Experts of a small language model.
Size: vocabulary 7298, 39M parameters.
Experts: 16 experts in each of 8 layers, 2 picks a token, a sigmoid router.
Training: a variant of SOAP for the experts, 837M tokens, 8642 steps.
Below are experts of layer 6 (counted from 0) of a mixture-of-experts language model. Rows are named router (the router's row for the expert), up (a neuron's input weights, with its number) and show model dimensions 240-319. Each number is 128 + 32 x the weight over its row's rms, rounded and kept within 0 to 255. Numbers have three digits each.
Before each expert's rows: a language model's description of what the expert responds to. This comes from a sample of Wikipedia text that the model never trained on.

# expert 10
What it handles: Country and institution names, heading markers and line-start pipes in chart tables, such as United, Australia, University, ==.
router:197168101062136161114176087137076100199149150150134136169125096150152164137139122141179135089131115215126117160116147132198150098124090174172079112096120072125186157108165127084176138100161121101150133153099136124106107146082147135128148104
up0:181140134078089134137142180099142093132160100181127149074077100121125216143189152148094115098160176183165127155148141154148122110158117168101132173082130153104132129109121127147078174095150164099205148163125137140111127120126137119100104121
up1:120128126083138088085119123206174138146114134115094097151152147155085094111157073179150140103054118089138074158120134152112099146117209187113099110134156153134144151100114160100081112137175150076126161094144152080083117165185137142151131109
up2:160126131075095106109168120135119088109130066074085087153093078132128165114104148123165135133099138091147125117106172130147131139143137138106106135099096052135126178114190147198152136064126154168093158154065146123150075148150187089153111085
up3:139122097094151159105105130126107065103134137107110121147138121108070092146139126137128121056133153180116166121092113026164153082128104124155079116155097156126184117158132107149155190082163107101148193117131093125134175146131088108155145132
up4:169124123105086098150115086115092082116141133163124149139109083103168184106100078081121146092145095164125123177135123115120122172130130113165133098138150173107136133116119129075135148128151164059113099143101072136119137136120106131159100106
up5:140131092093115103135156121115117171114086091059087079171114115115119118097137139154099156142086086109165057141160131068181125127168125137146090127100147113139162159079150155157085131109175146169141167130155096073108158132083158087173111096
up6:101152177089144147175183155110124124142138128116106089139145143121158146135152104131132037143108164174126138066084127101153127088132109109122104089104166147083134151116184133108133135045076086083106141104107156127121178135157134190152078158
up7:171107115154127098187134146072158147080187148145165120101101131125195106116147144125156129099133153149169160080164151149133152146092077102124152114130144124123131123132094092125206141128158109084138095119080166124145165108132096162138157128
up8:133063154125137080118091114143181090166084102118137113154124158107114110120143095137126103131180104097142083096174223108073097084154154178160148093157183099111108196136156186115109102080195124174119142141200140100113103140099080078091111090
up9:161087156082159171155104148126098158109199138178173173159109180151108134185155142184108173157168144080150108077107073151114125109135115115145104176124150137074196089068147129070103151087149112125155194095105120051125118123136139135130130106
up10:095116123091129185104138074176090130092132124158158096141149155150136142124168095127185140139109128073071089184145060165203090123157177143134105102139125137186147143133084110218170097154188164101114166109142136152103057146134090087132195090
up11:143174114118164178120164144136124115093131194149130181134175106169127115168089116121129053156144138080090125141155030111175093141139120066150099117161110125134116136093139176165148129179147133080126130112073113160141050169074101169139125134

# expert 3
What it handles: Opening lowercase fragments of ordinary English words after the or a, in science and general prose, such as sy(mptoms), cor(related), ex(ocrine).
router:128070122147145126078133128094189111126092142175151106098198084151214127150117128164095097135157110115149153142144163056148054163161133101149138148155096149125151119140107166109127103127138130128127096137181181139125170162100124166113141148
up0:129128148155049144051187134109101119160157119142140068174130159127152174166116111150077064123123154167209088119188155151102174153089137066122172140134121069120130102143099120179135092095148122124165101153151159117104121100118116145124126115
up1:170088146186130162124130155155137091120162078111163113134195148119144142172085143142138131178101147112121125153171158153122167135112074143085176115218076148113140168142135150094128137128100165066135134194154105174141110068121146138144105145
up2:144166167139105092112161144126154084123098093147063146165136088126138078099113076145126108136159170076139092157060123126111133112102136111130122178131121098137181164126141179094132140160169182096122134174147127140154119147117135156158122148
up3:174110107109142121111138116110128163159102078076170159129111138126109107085119130129127149148098105116118183148099142139169141130161167132144195081111194157148167131192152108154141079122145154106170127129127134151035154152105103156154201135
up4:120168117175111145133159140126135147102158144163130174144137133168121165107092096162125084131150127150124186052144150144183073088129127185123193152140104074117141113111110082148126140123118169150146123166078162175179154142092143135193140059
up5:188087092134065141093163158158123103143133114094107119156158150105130114176185104160102177152118121162158094146114156158127077156116154104122154117102109092180142091113122128158133115144145158090182118141155080132156204094140128176179138161
up6:134169109132167047086141131122155116086110167110126109061061092075126114091089044130164109126113127149116194199094137117099108111125147103076130157140112153174111164128148136089141159126067131123162141129168069136197201108155144088170169102
up7:130115152115156093121105153112098156118095126138134119113163093122124160198124123170131125075183138107197160143139092110141130093146089064122108135134220119093082125117125120131133061132155142112148150085139140114100135121095127170093131098
up8:110165122070139095137115110126142147076128179119176172174127139169021092154104100139139078036121096080115127171119223125156101148116107110102130150089114133085087115103165144107139088175109078085085115078110126141076133111132147068092127169
up9:099047100150126137094111166083155164120119151152133135146126111150145118203104069134061158119121091092079147092115124104102157119093145094115146110170163156107148120088111168105146087158129175122174206126151106190149122136121130102149153075
up10:118137108134121060114152120130108106155142112125109126098180076069144120135145104255161144121116131096165131198134160145098073128110087096132136159149124145120117150152060197152065164132124142133134174096107188134133122188089089126115092171
up11:110130086126171163128165153108152159132108110127159152150166084162137142085139165070071132131146107117211088084113194151104136172111099124118145136112133113122137081161109115164127182098175105168121097166113166198085105143101083177062143146

# expert 15
What it handles: Letter pieces inside South Asian, Slavic, Turkic, German, Chinese or Thai names and words, such as Hasina, Chaudhary, Geschichte, Guangdong.
router:184159116087112095110173133112101121121092168152144094083113123126122126136081154174106099123154094215108182117123090158140108157151103127111133152089163086110097147043114067154142106118139173102124135193035174131148108154125164082118115178
up0:089129153132123173107192081110124131144128208153121112185108158076145111148083142161163133113146087205083121119150099104180150135138136154072116148124139134134068146096153106085126113083158120165120155120138111069148135149136152139106067157
up1:146111103166101105184130109141129122123081133119141126123111139146145145181079127139121100109035142114139113140072149142179144129130130116125099174137101192145106105099081123129068122140149159126193127149153126173142131133116135152106137122
up2:061093102119116110143168136135141145181090085123177118176085136108141141150099176142166092168121124057161123112105156155187143167132204110098202121102118127129125175109157085199200131121122135114179093174149128131198135149196163097179145136
up3:143049171110099154116130087112187130101192182123146127085104129148125136083122121198128163150110144208123149162050139099085126139155077159065142125054156127088142076131124132068143128175149134119100138176180178130132141108133133129173082149
up4:124165034119180128158150082144120066113126067124207096085126094111105134117101146110129176109099087125073147114148132141152129176096118166152153121146100124121125076116118097210136148202138175102135132121100072115116128121119116162098106138
up5:134201129101108094157166119197080152130159103087239122158070137121133155160145150118067093115097100090110115093125161170167118114094096115167131188115082119098131176083089120107120124121112115108082117153142079194152092169132218102065126139
up6:196130133142136128118137161199089166105148116124159154078105145130160117104133226108123077111125149105152147095102111177140152133200136130149152164094170104123153207140065090126068132082144148119124120119125116100143115143094131128189145095
up7:165088150102127157113118146093054105131091172131109131100120087146151170132166107174148158184122104149123145126135118164094147158128159152139148125146154092155146142125189126150099099156073143104110195091100078130153119122127131092135120151
up8:148154072101119121120129113156142173123136139175161101149124118189152174130157107177172098178105169141162142135117136116074164105105152150152153193089085110123143168102123153112154154067122168117132097049083197132069121189137063113161104097
up9:080137110078142134187141119128141125089153076096082034091182131127151183140103065174114117089150134119126166186094192148130094130136113155131143139051137120122157106107091114116174186099131195112195101119113111094171136187122155120146179135
up10:175159092121142132107170147123174112140158092176151134140185131136141139109099126136144132177156090127145147138092141120208110147156110170123112146147142115111094069141142106150146165143125146104130188181052171138098167112175126146136195108
up11:134183127060073155149169177150131175096153112124071105150086151223116089111111142133145158167125125093138091164122131187111122207109146134067145107162170098114142165121085125155135138084081160125168092187118104121123117090113140104085100126

# expert 8
What it handles: LaTeX pieces, quote marks, dollar signs and numbers inside math formulas and table cells, such as =, \, $, ", 86.
router:132115134112148182128122092066111111167145131155056093095151126102149106136122135162105195098175077122129177087124160142141148133176157117184087144142100106116155157081137186174166161152112125132058076115131155120117119090110150108142155147
up0:110155118129117112197083186160148151109157170139090074144169157122156153173128106161106074096143115067140149117085174113147106156145118144141081108102126152096154114092088154144087108122153117132116129140102183117147146094092129178126110196
up1:133111199132129146141136119110128123149133109082132102097143159157114081149151154106119146111162096114105071126112114118132113123145114089118077114160123125109165121139109123051141131073162107071210172150152095142131118152187140043144082158
up2:142182156085154065133081112113143108179151159130142124161099189116136181087106113118136085120117153086118145095163119082161098089161122149139087102181115074120103154126085157095121123211167145136163093170143125213126129119047111105110197166
up3:137090174154168112123102088142100175150156131119124087124123146150095146154111100170174110144168114136174173096118074118118111044101132121130119189170118134174085139125124132131118179164164112092128118085089153097137119086116110160143120073
up4:102142166157125171156166116134092145128116151178121116115125174127099150112065126126133119167110166146217191120103087117097097067107165160147174147143075170132114082163148132064116122124074144166116088120131132110162099113079102077093179158
up5:155120155151070164108102170120117088117136109157112121131060149152158064226137116103108193095134127174079063097148139181106114101103111132134094103122093097139143163137129125135128174187092148110096185140109145007128109108106143111163169142
up6:121137107111136107081152097164139165137140168119140115084105140223114087061140097152115165124085083125115156135077148105097127101158130100129141129116108108086150196127171115152118130106126142145107111054143138135066124134149135142101076149
up7:136154060129095194098133159149096101105134162166147128114149150116163162160154094147123156133174046111098118102085147125078119109167087081132156074103068134104116189077132166145111174105098136136117184103153125139139167107147144112108126122
up8:131130106161136122157127119094131136152178131150136133101177147113054092116074121091095161143165125201154148042154154101155079104110139088113095097186053101150107163124076151164165131121125077133084143123150131133150132120118133157110116080
up9:187117104117123137098141083105119081150120110149135132100185129111140137077144170164126152090117041108111167167137118128149212121110149139114169168124050147115138119097169080173157161115132124150071103156204120091163108143097140155177164138
up10:156116117142094100175138160098115099167176081167140143126153088103151111097117104102138133169117155120058161125109151145144134117121148110110039118136103099127090177066138063139143146099122176054109108125089109088125118116183078121139116073
up11:117136115108165159162137135098156092179137130149116106139142113052115142085143137139110101132150084125136116119116112129135113152152107118196124132102076081144140138088110136102093103139114098149179074133174155106122140186190136164128218136

# expert 0
What it handles: Sentence punctuation, subject pronouns and auxiliaries in narrative prose, such as period, comma, they, It, was, has, been.
router:144162114144126191134146048132102124126100105134126102096141117171147126159131187082104156200079112090134134112124146142187144140141099099146105071109047145084090144111180118167173133149157189086092083168134135177084075132094158112150099127
up0:124124175144107155100150120088138128159140103151131150163196113208173098118093123166081091133159141102137167138119135107168144124171171084135117060109135068100102074083102177137180140193148154106106125082106111145119131146144102108062119201
up1:169083076133132141181104120071128166095143119087160155098119104065177113124114084158115140135147088141120076095148131119101152150175125131133170137178122119100110104134091140104126106150149100111123139129116134096058139120143119139079058158
up2:197144125060109146107127154112133165100101110144141108134114149128118137108125089074129131181132140141139138094156116168141123129138153138111134156170133127132095135115103108133158127061117115168168146082077078142149154071127138188093101150
up3:077105150116132147119139143114103140114124120178100181140110170173126091056089079104203093117113130089139133105167131188071115105148185184108121161099141151129138108116119121084141117071147196174084148138135100132137125115101077125133165144
up4:087147158066065067130142164127141109160120163123087159122158128111129108122193009085109129110082133104112117147126118111128111138127136144125054148104116142140120061123122095102080132119109156128143114155159122117142166143079113138126081071
up5:145120159151099158117167129072189079151104141185105100117075136113145123123106169137135155138095085130084156128154214168124088100091102106103140125143161144135141153122161146139131166127126141067146059129183131084068082145103145114145105129
up6:116091139113144157108168132120169177149094125108107142105154172135157196165080164057111125088085161067130121134059139107192103109195106117128092069142085101107149113131216164182151144145072153144098143130117140190114145127087165117128091142
up7:174133131130114127138107104151092110135156178132138086128150111149119134140130112088138134165175141110156122136094175182198136159101140114115149093120101120131080155152160141101199144135117083133126082166104122095075139191064166131082088116
up8:098164169093175193184132066168147168142117140178131066104120146105164122174108096124100098124126119086105086085131152161118103091155105194126137140112098075111109110154098171133108134143148119132161198130128156097078101096152167159104137071
up9:159157159152126099114117108060072092135111165083125085165140104116101130161157215109148133114109027094176108136123144197122121074157130093111119111120077123138116062114114116110171103136167151102095125165125127102162135144127195167157092151
up10:149122117115101142072125104155147116099094140113189156144229140145182057137141180140098123123125127205092086118076102161111149099186090152103139109156093102123104149210166149149149161121158121096134123154093100100114101143096137153097147111
up11:164138012112083131108110084197085090159106142138154100120128123129180165094176127112144150120138162139124143161128154142121112110137099118133132119082034142159120154105140147125169087146125106132173128162138069068143140139082186078147101083

# expert 14
What it handles: Clause-opening conjunctions like when, while, because, However, and first pieces of capitalized names or titles like John, Wh, K.
router:169142059086092130073119110105124124160121135110116078131110098137170133191087140154185085145162131124117201099156130094118181103124173102154125077160127095094142052150154112187126104129202164176128090185092155134128119111109124109130139153
up0:124161116089097134168127095158113142130138132132109099118140150122105190157135108127168130121079097112165140155161106058158130120129116138146190091090089220165124131148156108144135095092136134111173132110133071129177120117131099085146176090
up1:157139143098080200107122088143121104146154185110187119090155105184154086096105119127163127033167131086132101158108127120113134103149106072145113064137075140113065083071138045161152132122118184167171205115086140113142132112114183138177154104
up2:150160140097148172187141114106129154168130138151124124117102174124181133105153137075101168106150130161149134160140085132120117113076134070097129095114115132086094059087134096083088157126110126095171128230172129140065090103118121110148127168
up3:119176128087164135163118092055047093106127093105130092109105145115169125119128120179121104079104141106102089135132106064124088127182122141141120161103105132172186106094136125086150116076130148120109186195145102065115151084145110074121094118
up4:093145070119134164127149116144137156098138128148133137104106169100124142122127135121114166161103149096143118080092130076110197139162079160111131086108092202110128128153159096160080143138134132162122151129046153136120103087042141173126126093
up5:123114125153104155092133157162100140154099118118122105072101131130155194138121104125109109202094108145116142153141150138132141130118165130106148133146164120113115098139065083172128111146178089162118115115172080164124116144080078113152154122
up6:109127147125128156186088194100095127133092113141110098132154169110154138125109118109140101088155117107090167104120132135145133098106148140166144157118147134109123131148111142108144097205153138110049100084083131167070082177115165118155144126
up7:169111095099127169100157161150128091123143079126108097132161092177114123141089089132149166158134216135134167090139166061140101123138124112136067180124100122071119159140154175125142108165097162133166098133171126137094132119115120131103100148
up8:086080160112090174143128147124084132112126130166058086114164128147145162193149087147133135134143137069133111091062077093113092144190118140063080184157064139098085122134139084179169170149159135163143162141134101129138118143117156125118121149
up9:112153103129107158135135118102167150095138093123125165135128099234121169068110146086100172158173085126134115177107100124086107121167135140106093130126115091071151080140125171119151120088122170178118098118144177165153164142083100154098155123
up10:149097105067146197131099205126104120103139191180122124120130122161160115147109129163134143111109179105104080116146149122119148127152149119167107135088094168135101155125208126143117089124166166131105143129122104107150173132173088105155143158
up11:132128124090127144181155116092154100123129168122130175093119089130096131123119098218099129119059117151129149122083157173059118110095205131153160119176153156102155134116113130104135065088140123162106128085118097147131078072101089101109116164

# expert 13
What it handles: Words in biographies about jobs, roles and honors, such as career, member, coach, Award, associate professor, plus his and was a.
router:161136080133135156095114121112153080143104126140090087078098145148150145158128149100136109176163149185157119135140145104085107152124099097095093131148155073103157114121087143084122116086106111124122130165113143122108078095098193114110127090
up0:146204092124137105099149086141134155070137074165117176130146098183153084105105181150100102145178155141093127112099124131102143131155105087150114158121170164072141088125103162110111087207077079143093114145130144118134162116060178156109119107
up1:119155106157146118101117125115061101116105144167075107121116120124151150138150111137149121138116124178153097160154081134131066122071125089126132103160155146168128078054110171111127200095148162135123122130065119154104123052066100106151124155
up2:150127124178157120076083066114133131150128165188093127111158110139162151102152179087088096145143145133056098120123154085169126072122119103100126095076151126170120104172112126087169112083115181159139108120154086133117146132103155147122138070
up3:068165216132108165108149139135198086182136154131087122074155196098134157116070078169074161141075161105153114096147185111170086136158127163102129052087084190145147195135150127111100129109162100124139129130141135159123139100101162079105121115
up4:145100119160154142074106130152087119123119111111204085120120114149126115113131105103051153143129135106225105089097098112136138158148145110079103130111088155122133131125152178135119108121153074136113110146103073156159105113126173028150092129
up5:103138128107084127117130145135146080124156089168142137177159100135194131128136160166156177155087182121097157121104138107066082087168187086128120143123125133077165191166192125128180068152125146105145179152150098072145106140138082123130183104
up6:087151130134156097060133102167122119145149106134117072116153119138156149078108101119051124106086199156149058073157126149084152080153132110150121169187077127121127119075155137120117063120171112120121108088095154126154125093161136140152147103
up7:246179124121111161082131064149155105114105158131126152092184181172174085084121167144096209052094130100113093099109166116112130153098098101167148134130102132086136123094176102119125150160171111178134143115181105120077107114119113159102149129
up8:184136079148147080106177102099036061138147081141125104117114088138189142141117123174118121155173108114134146170114120101121132133141152060130114140107149076149089060128122126144118113127110138085155114142099096115114134098204135139135084065
up9:144140122139155044191080129135110148111127146070152109051163110118168107128113123098118118069151121128130131084164127123102114157149153086127074114137135168153164119136161081075118089113098045141121200135152151134149110151039147149105073146
up10:170170104192112110116121071134165095072143196109090103133113151109151153124144143058179108146077096146144100143127125110158127202087103175089179117169139100099141110066092110081109112148117138091191173150131124127179156113134120151147172059
up11:178105092165144080064118105136143131129106101180147176169129154137155079166067191077093117141098111164127133140119085076159127138158100144090105117112170153153112057174132102087156151193124105107131154144104075134120162075168174100149128102

# expert 5
What it handles: Capital letters, acronyms, code numbers and odd fragments of proper names or unusual characters, such as ZIP digits, CHMP, D49/1, plus taxonomy-list contexts.
router:198157130116160144138135090095165069200142145112083098101147130166164112180059159187135123158131054168136183113111149101135098132118153117154128129128143093109106162142121147177112101120133135180055067127078179136121086105123181121104096165
up0:203188107161158075105169129125093097122033092145126106112167146077166120135139091158123209176113121194095139115155195136141074121090124120119143081110183167144113148123164193080137087156145126108083144095149137128136127131089128127125178137
up1:166111202174128131169113109143119136094106114078065128099096077130123129172152165149098146154112072157091153153091100104185119160154119117159083175164126132140128110140091111122100122113141167118199163083087091173116131127118189150088092116
up2:137104171115164069119121134070168082103128149119080151089099077102048113084091133067119114122088125136150187166081113150138075149103183179125090140181152102067115161139093108145102140139163123120109143186091169132183139153097116087117060142
up3:111147137123092129166098101160183127146115179092164128113170105115108127146098111158138153132119133133072124124101113167142117118157090130186155065179133150123090127152113094055137154103108148130104203127086155140087216140131069137190132126
up4:176157139100141145144164143135106140168169115139121080095107104151188087123147180150199107155138147137125128107144135120116103133100174174125100075098158060097157119156031089098108140183107145151110134102164088077097149102122084138095151131
up5:112047089126081121113106134088075114151048116103145108156201170134133145137111155125123140210133120096150117148090144199126068129165129121122081144110107087161216123138090161128160110138163186164069159122163115133101142141126180129114077153
up6:200129097120147153158121097119102102148115127105096142107152107142182121146159115127088084138172142141126093102123136179123073131120171167105119090105152153140141083084065092137137132144168097092132127113075135102077134137100091164076101090
up7:140124089120156139130150127122112099144162188170099178118110110144083134114093095102090134137125055122167089126130193084103116129170141170163148161142191172117142139109168134110173152110106149111099166095052116126067097131118194162127117143
up8:127157102132146113162151131111143098164113104148121110164126160103103153067088147111108126147143117098146123162086138058115151141116151090143156142149104141078087191158107119137100148148118105111131187136094132072196084129053152047113170153
up9:146199101099120138156151087213163131167155114137144162090136121089151130155127139173148122137164114136111075127155141119133130123128086160129149126102099155126166089046099172161146188108135102184051130133152087181142174147093130200125119105
up10:103141156084152173108099184159108100049171104184168106096179081154163119135132160111152131114107113172122172116116134157143146118126151132085166080129179116097148114134126114107087110091151118119109120122163128132123131051162099137129217084
up11:127113116051162061067175103111115171134151174144081131105190102173145137117095157122183132074101102126137072121156145175128120100068117135151165154116117154115151123155107107075124112132145121125132110119115106136122111104144151138201107186

# expert 1
What it handles: Pieces of English-style personal surnames, often at name start, in sports and election tables with pipes, such as Cartwright, Wood, Smith, Jr.
router:128135107138123133125146022096126182160163146118120110120118122127178153149076170148149115130139099102160154135120126153142142141151125103099103091077138114115088201114110112181188098147135127103147121143099136134189064079077136103119170127
up0:130148104160083172098184152095093086151186135103119163153135147074097156171123113098169145165113095113119121145111136109096126132125061178146141110080135117091134110109210134144137158108133141124063133127216137058101110137118137122149137120
up1:121109127096150107122155079149145125134076155118109142154134098119151103134113181134167125138129209067153145112067173159163096152170143094116155123139126137077081187114081141153121099069108144106170150123141129114126000112122181151140171131
up2:103147119125142144142172102157118079156097180113120119077094113121159097205131153081101092163145154131066067118133122103106137120118117078129103096196140120152136158166134108107103092146137135133080145144103116143106101112128111063106103126
up3:130090200101077196154182121098109171089152104107098134125118182144127124151150132098164062144159122140122137161169086146184144138158117088111165134144100082132139189098154151076126082135165146223127131136164172189169097124155144182134171094
up4:134102116122137092152159123020134164161112090118127093145168130170086181147120115150062194134139079144086058161188124112144126156145080124104081161159153133059179179147169105146115096109149103051165157091207115122107120065163130116098159125
up5:170173151118087108165072130126120076147114120156116157060141131219093137057125101086146091153114089156161089217098133115092121048183128100203145132096158137086128152109145130099177121117165133156122166128118133159092100113122150140125181148
up6:128094097101061112135161076119177124153165149162113170138075089179153175083147123088072101107100161128132111111170161174152107136174139154119159129129092125150137033124118089140127129168160146089080082085183162131056092107072113094084100123
up7:183085144077129131120141108153130159075107153152104082131085109074104128097198222117140118123129157078109168143111132161133113144125093124116139174123153117134155148137097102143145083109091137124076158155145124062178196148144178114171159141
up8:147140140130148153132114114103095064142120093080177125189107108095104126141108137186135144098124131106098112147113168122087160099111093144103139073098112173165092134089148095128097095128094110128131122153080095147089089086129065185121146149
up9:166172078149169119107135030145130172114159148096113120120129125114131074161074197155082126121126105096161112111108075094137158097161099176081082030125162143138138120122136163180170089161129106124048116091061136165126116157080144105146064104
up10:128133112140082135136116074101153064183120148130129192119097126182137142136197143146162138137153132088116107128153139131152115135144170123104158112169093094100112145084040159196098068127188148127097122161101035076170104122085142089124188165
up11:151122124181089141135134124098155171097154157164079178084118113167174066091115210120070110076183121100160159106134092148149086125159112125135135110177110121116199108128112150194161078199113136069136123147155107196124111081092156115148073148

# expert 11
What it handles: Nouns and noun endings in sports, media and culture names, such as World, Championship, League, Cup, TV, the 360 of Xbox 360.
router:157168159127129158099135122075098150147128147123157086054188146097145114138097108113167084103147123140185180092153096150091153102153130153148083176092117210117178136096118179208148112128129104202088069139113129147094081141134135150047115131
up0:149135096104117186119139100059114090181143183186161137164104117084095168137114145124122126166114101096121187107134197124124102111184105126145076176067122190129145135104137113069168121154129118135104123165120142161106105118097180133138143156
up1:128150154085116122165090138115090166134114202154156110178119159160137157121145126163153083134143182217137124187083127121134153184158157123190097226135128144116150123109129147136091201099206152174110185145128119148081083120137084138165132121
up2:128127154050166198161159140125087119143134111135097099112112121132118105115188200119082163168178074090154106140114129076147069081124148183086136108120078162060175121175152127105146103120136097113141119079116093131091118125126097115131153143
up3:147128126163135151111133137110119064103182125150141161162149170124115149090084115148107159192135159150148120136181128000106135095168118066130164115099102162114065167081083112112129162132089170163102147138212120121165120131141140111110164076
up4:166159130097128166107105125073128115077123119152127106175128120145123112162037074126074144177138141156072093192201146140060130128108117123107147131130120034114119165127145147143145078163122051111184092160080108149151106140145113149120124149
up5:125070158138152128100141089089150138129124140125100089162109145096145101131101097100161152120117207130152098161104133133047132133118161123106084112208139149102120146098089124120119167117093155142103150166186087122147142079144135158153163131
up6:140117108115092145131101120082084113222156103055161110134128150086079146149165150139164074116156124151130214091147129077088140086106091211123132085140146112164144109093151159150143145120130125102166120137124175145167137197106133124128095145
up7:164156207090118128130121126159150217143080105132163198159160158133163129135086138151084094114151214187194111125132155139099119131143175106130053176087134104090161163106128166142097120128109131065174135116109144122111134160173156105116100141
up8:129138150136113085148132125103090167100158104104169110016176143201101088100113097125110128087189098095189131155148116130107184131123062111169135152097155163073184132087050153103153093053187098157114087083140096115125101132126142123089112064
up9:148146161131124139155161134103117192141126152117136106100182103119104170139099072128124173120149151121153142055128194177138068124143179101120113158131139103147193126147111087103163137203126117145121181192162130169118129145084140114106147144
up10:141109153125060155140114125120130133121133150100110159118121134112063194126166152115121120073122133152139198176077190159115131131111115136133097162098136149152126130129064089173112171122154108117166151163132160115141128116153153107125198126
up11:141151150136105170115135198151165083090118087081069090167154162117149163147156156165119042127113158114127113124174116059116145104133085167165131099062131132076132113094157157076091096141117108131152152162080108186149140067174107160153131163

# expert 9
What it handles: Main verbs, auxiliaries and prepositions in running narrative, especially verbs taking particles, such as set up, carried out, points out, released in.
router:147122115109142147098130170144125183127109105182093115070175058131175124139117193109103147141183079125207171094192099123141157054150114112123129074075108149074135150191113127127100105140112111160132096101108153105138096082147124131111150133
up0:099115135121126129177150081163103176171203110155125168126074080098143156081140122123183150100116163148089099110178140112118049139123114106146138127061140194138139143212184174129052144145134102154120119109153097155140146097115082140137164119
up1:092190137107153061079175129165119200152184131086105141130090143126078142142095216111166100154157135183175179181077143131108148098072134160157095182136179147091135075117068118142108164141193136133152096107123067159111134171106154112097127109
up2:125115119066183141093120143108106134110151097188137203153099100125150060153134096120106094128117124136163090170118109139153073173146159111132082174079110090122119131151125081107107071094146119118173097082103113124156175081144118097156094125
up3:117151125109093135074151121064148130124141118170122173068070157139197162123125107118108109111119116110165153086156157157154136122149153136099102105111143124152112092122116129161140086124050106107136169119097158102136145149124147127073171102
up4:072166098096173133132068146142105114220118138112131095082175122093173152113061197139188099144118203073158184121159134147142145131138089054086159080143134111126156101125144168124136158121130061114112097119140109093195110160114107133115111135
up5:124153062132119120118156138125098159160162096112122078159061119126159120117144192149136108119145195105161127123190083161131147174131123130084169167109183185076050132136105122084157133164159117122115072158121177114106135115142161138104200134
up6:192089129104147127138127154164112105118113106094061082136138091149098155156101084094120122150108157111125074248110172171165084170102160092155109112103170165135121153128113167072092123125164109094143135098139174159193079072156080161161125111
up7:121094134166112122154069122172094138131103082182121158119182146145158113114152161106107123131111148101155110083133083159144132188101104118137116117156116117099108080160146131126146114092183144158078168168092117086137142132136188141126149148
up8:171082167115103067125152115133092136173152160140061111131122160093100145129176164114150150141103127125126106112116135098180124099142155115152125127141177105073155110132106104199170132098149149152118111140140166128114076214092231165113126065
up9:142106126106126099078148138081147083082131130102150108136144088133153118108145165119128080146102105109163147142097120096124148160133096141162144122168093133096150142128135137097093176073091174084148112143134169191112116124107163059075163065
up10:122152154107099143135117165180107101225168151157095103153109120155146131084101111115184139124122163114196077142101155109178143161150097144116105142124133113126105115087183152142139178138193118059097092148124130079178094112113104154104105148
up11:159156141070138119095140180104079140083173099089102057138122130144113137106141188172107143109140153143114142142194147139139099087138191153115096170135180098124093145116090112104096062190056096147103125085150138125127077121164148163113161148

# expert 6
What it handles: Pipes and separators in tables and lists just before a person's name or entry, plus first names, Preceded and Succeeded.
router:107136108107115113087113105137131063112186061092070124113152092124128099158120169151125132124152099134094144092120101152076136150120135121135139159158117132086131145103088122115105147118126141166106133222067154107136094114161141071085117172
up0:079128123187115115158127113073123088151142110199125116111139151120156164135166153106113124174104111119141151041112151147122084057145116128121082123108161170132105142137168160088103095127107085136130153099156136143124120130086062120117155132
up1:130118149168136152080122141130114104114144115075118166090178105217128161075165088071098103191119141119176168114137117139154127041151106143062092089225115072125134078105111140130096130117156185116145135146188109131154128118152145115162192133
up2:119187139187126149125152110114144127146107086126130158113094078065173134105191124112118133096092113141144100078134188145123103143082106137219142076196131136163130179164132113137177110081120180084128176177156123139176175108158146100092134143
up3:175187123135169072095155139095085104155143062110134070115120049117193119073122136100056151109107121122105114131103095122137139139174096144135130140161168172153144159161085118111104145108147129155116198159086098148121126138189201107149160102
up4:100085110118146115098109041227147143168096126164114184155146170166084126152149152073117147152151069115124103093196140120139168075095105105136148131099138105097112160155142141121141128141132094154115053103126118121206099123152097128081108093
up5:148119162128149143140108083172073098168105160196152148029066061084146087109107091164093144117085141111079113147175095188211149172073103118115184120166128087097150126099097119120174149160157123213142160145136093148093143140173122129108149148
up6:130178155145144052123182165143153063140073099153150123092144070085113118101114097165125133060191111153096094113132190206105085088131136087152134115108139147076071107088074143120109130133147160175137122211085184141125131154101173130122148146
up7:145137115127117132148142110122183114049116075078152166108116143187173147118116113104152122084116135126168143157093146103118121119155114148137137163118107201111095165138126164166122162147090187178143128105130129181061110135146178133143090135
up8:144099133132194153073078147125120119108115127110143154123168136160123120122199116108104118153116114151079111126161082134132147168148084085140160095110159121137170105142137200122137135080113136183126150154099076140139124115107091172129161116
up9:090181168160141081097095117120130088162135192175107096138151173125116137094088102208161188063085181139130098136122114139155086119153093144053106097068097063150165145115096103126143118090087112095152127127117123190134133064192126147115092157
up10:105175101157061124147194118186123099121163141106142134153164144160116169176137118169157110122127139191150178134158172156116122136152158180113110147135098101108087190130055122128145103112133185118147141113112090070133104124109127216109068112
up11:134122124148133146135127120118106138063117120134123063134157102124128172136134175097104148153081116100071058125104122167110139149100155145114124117170158134098132156118118131119114167091148078215104149165139074133111137098145150127166114093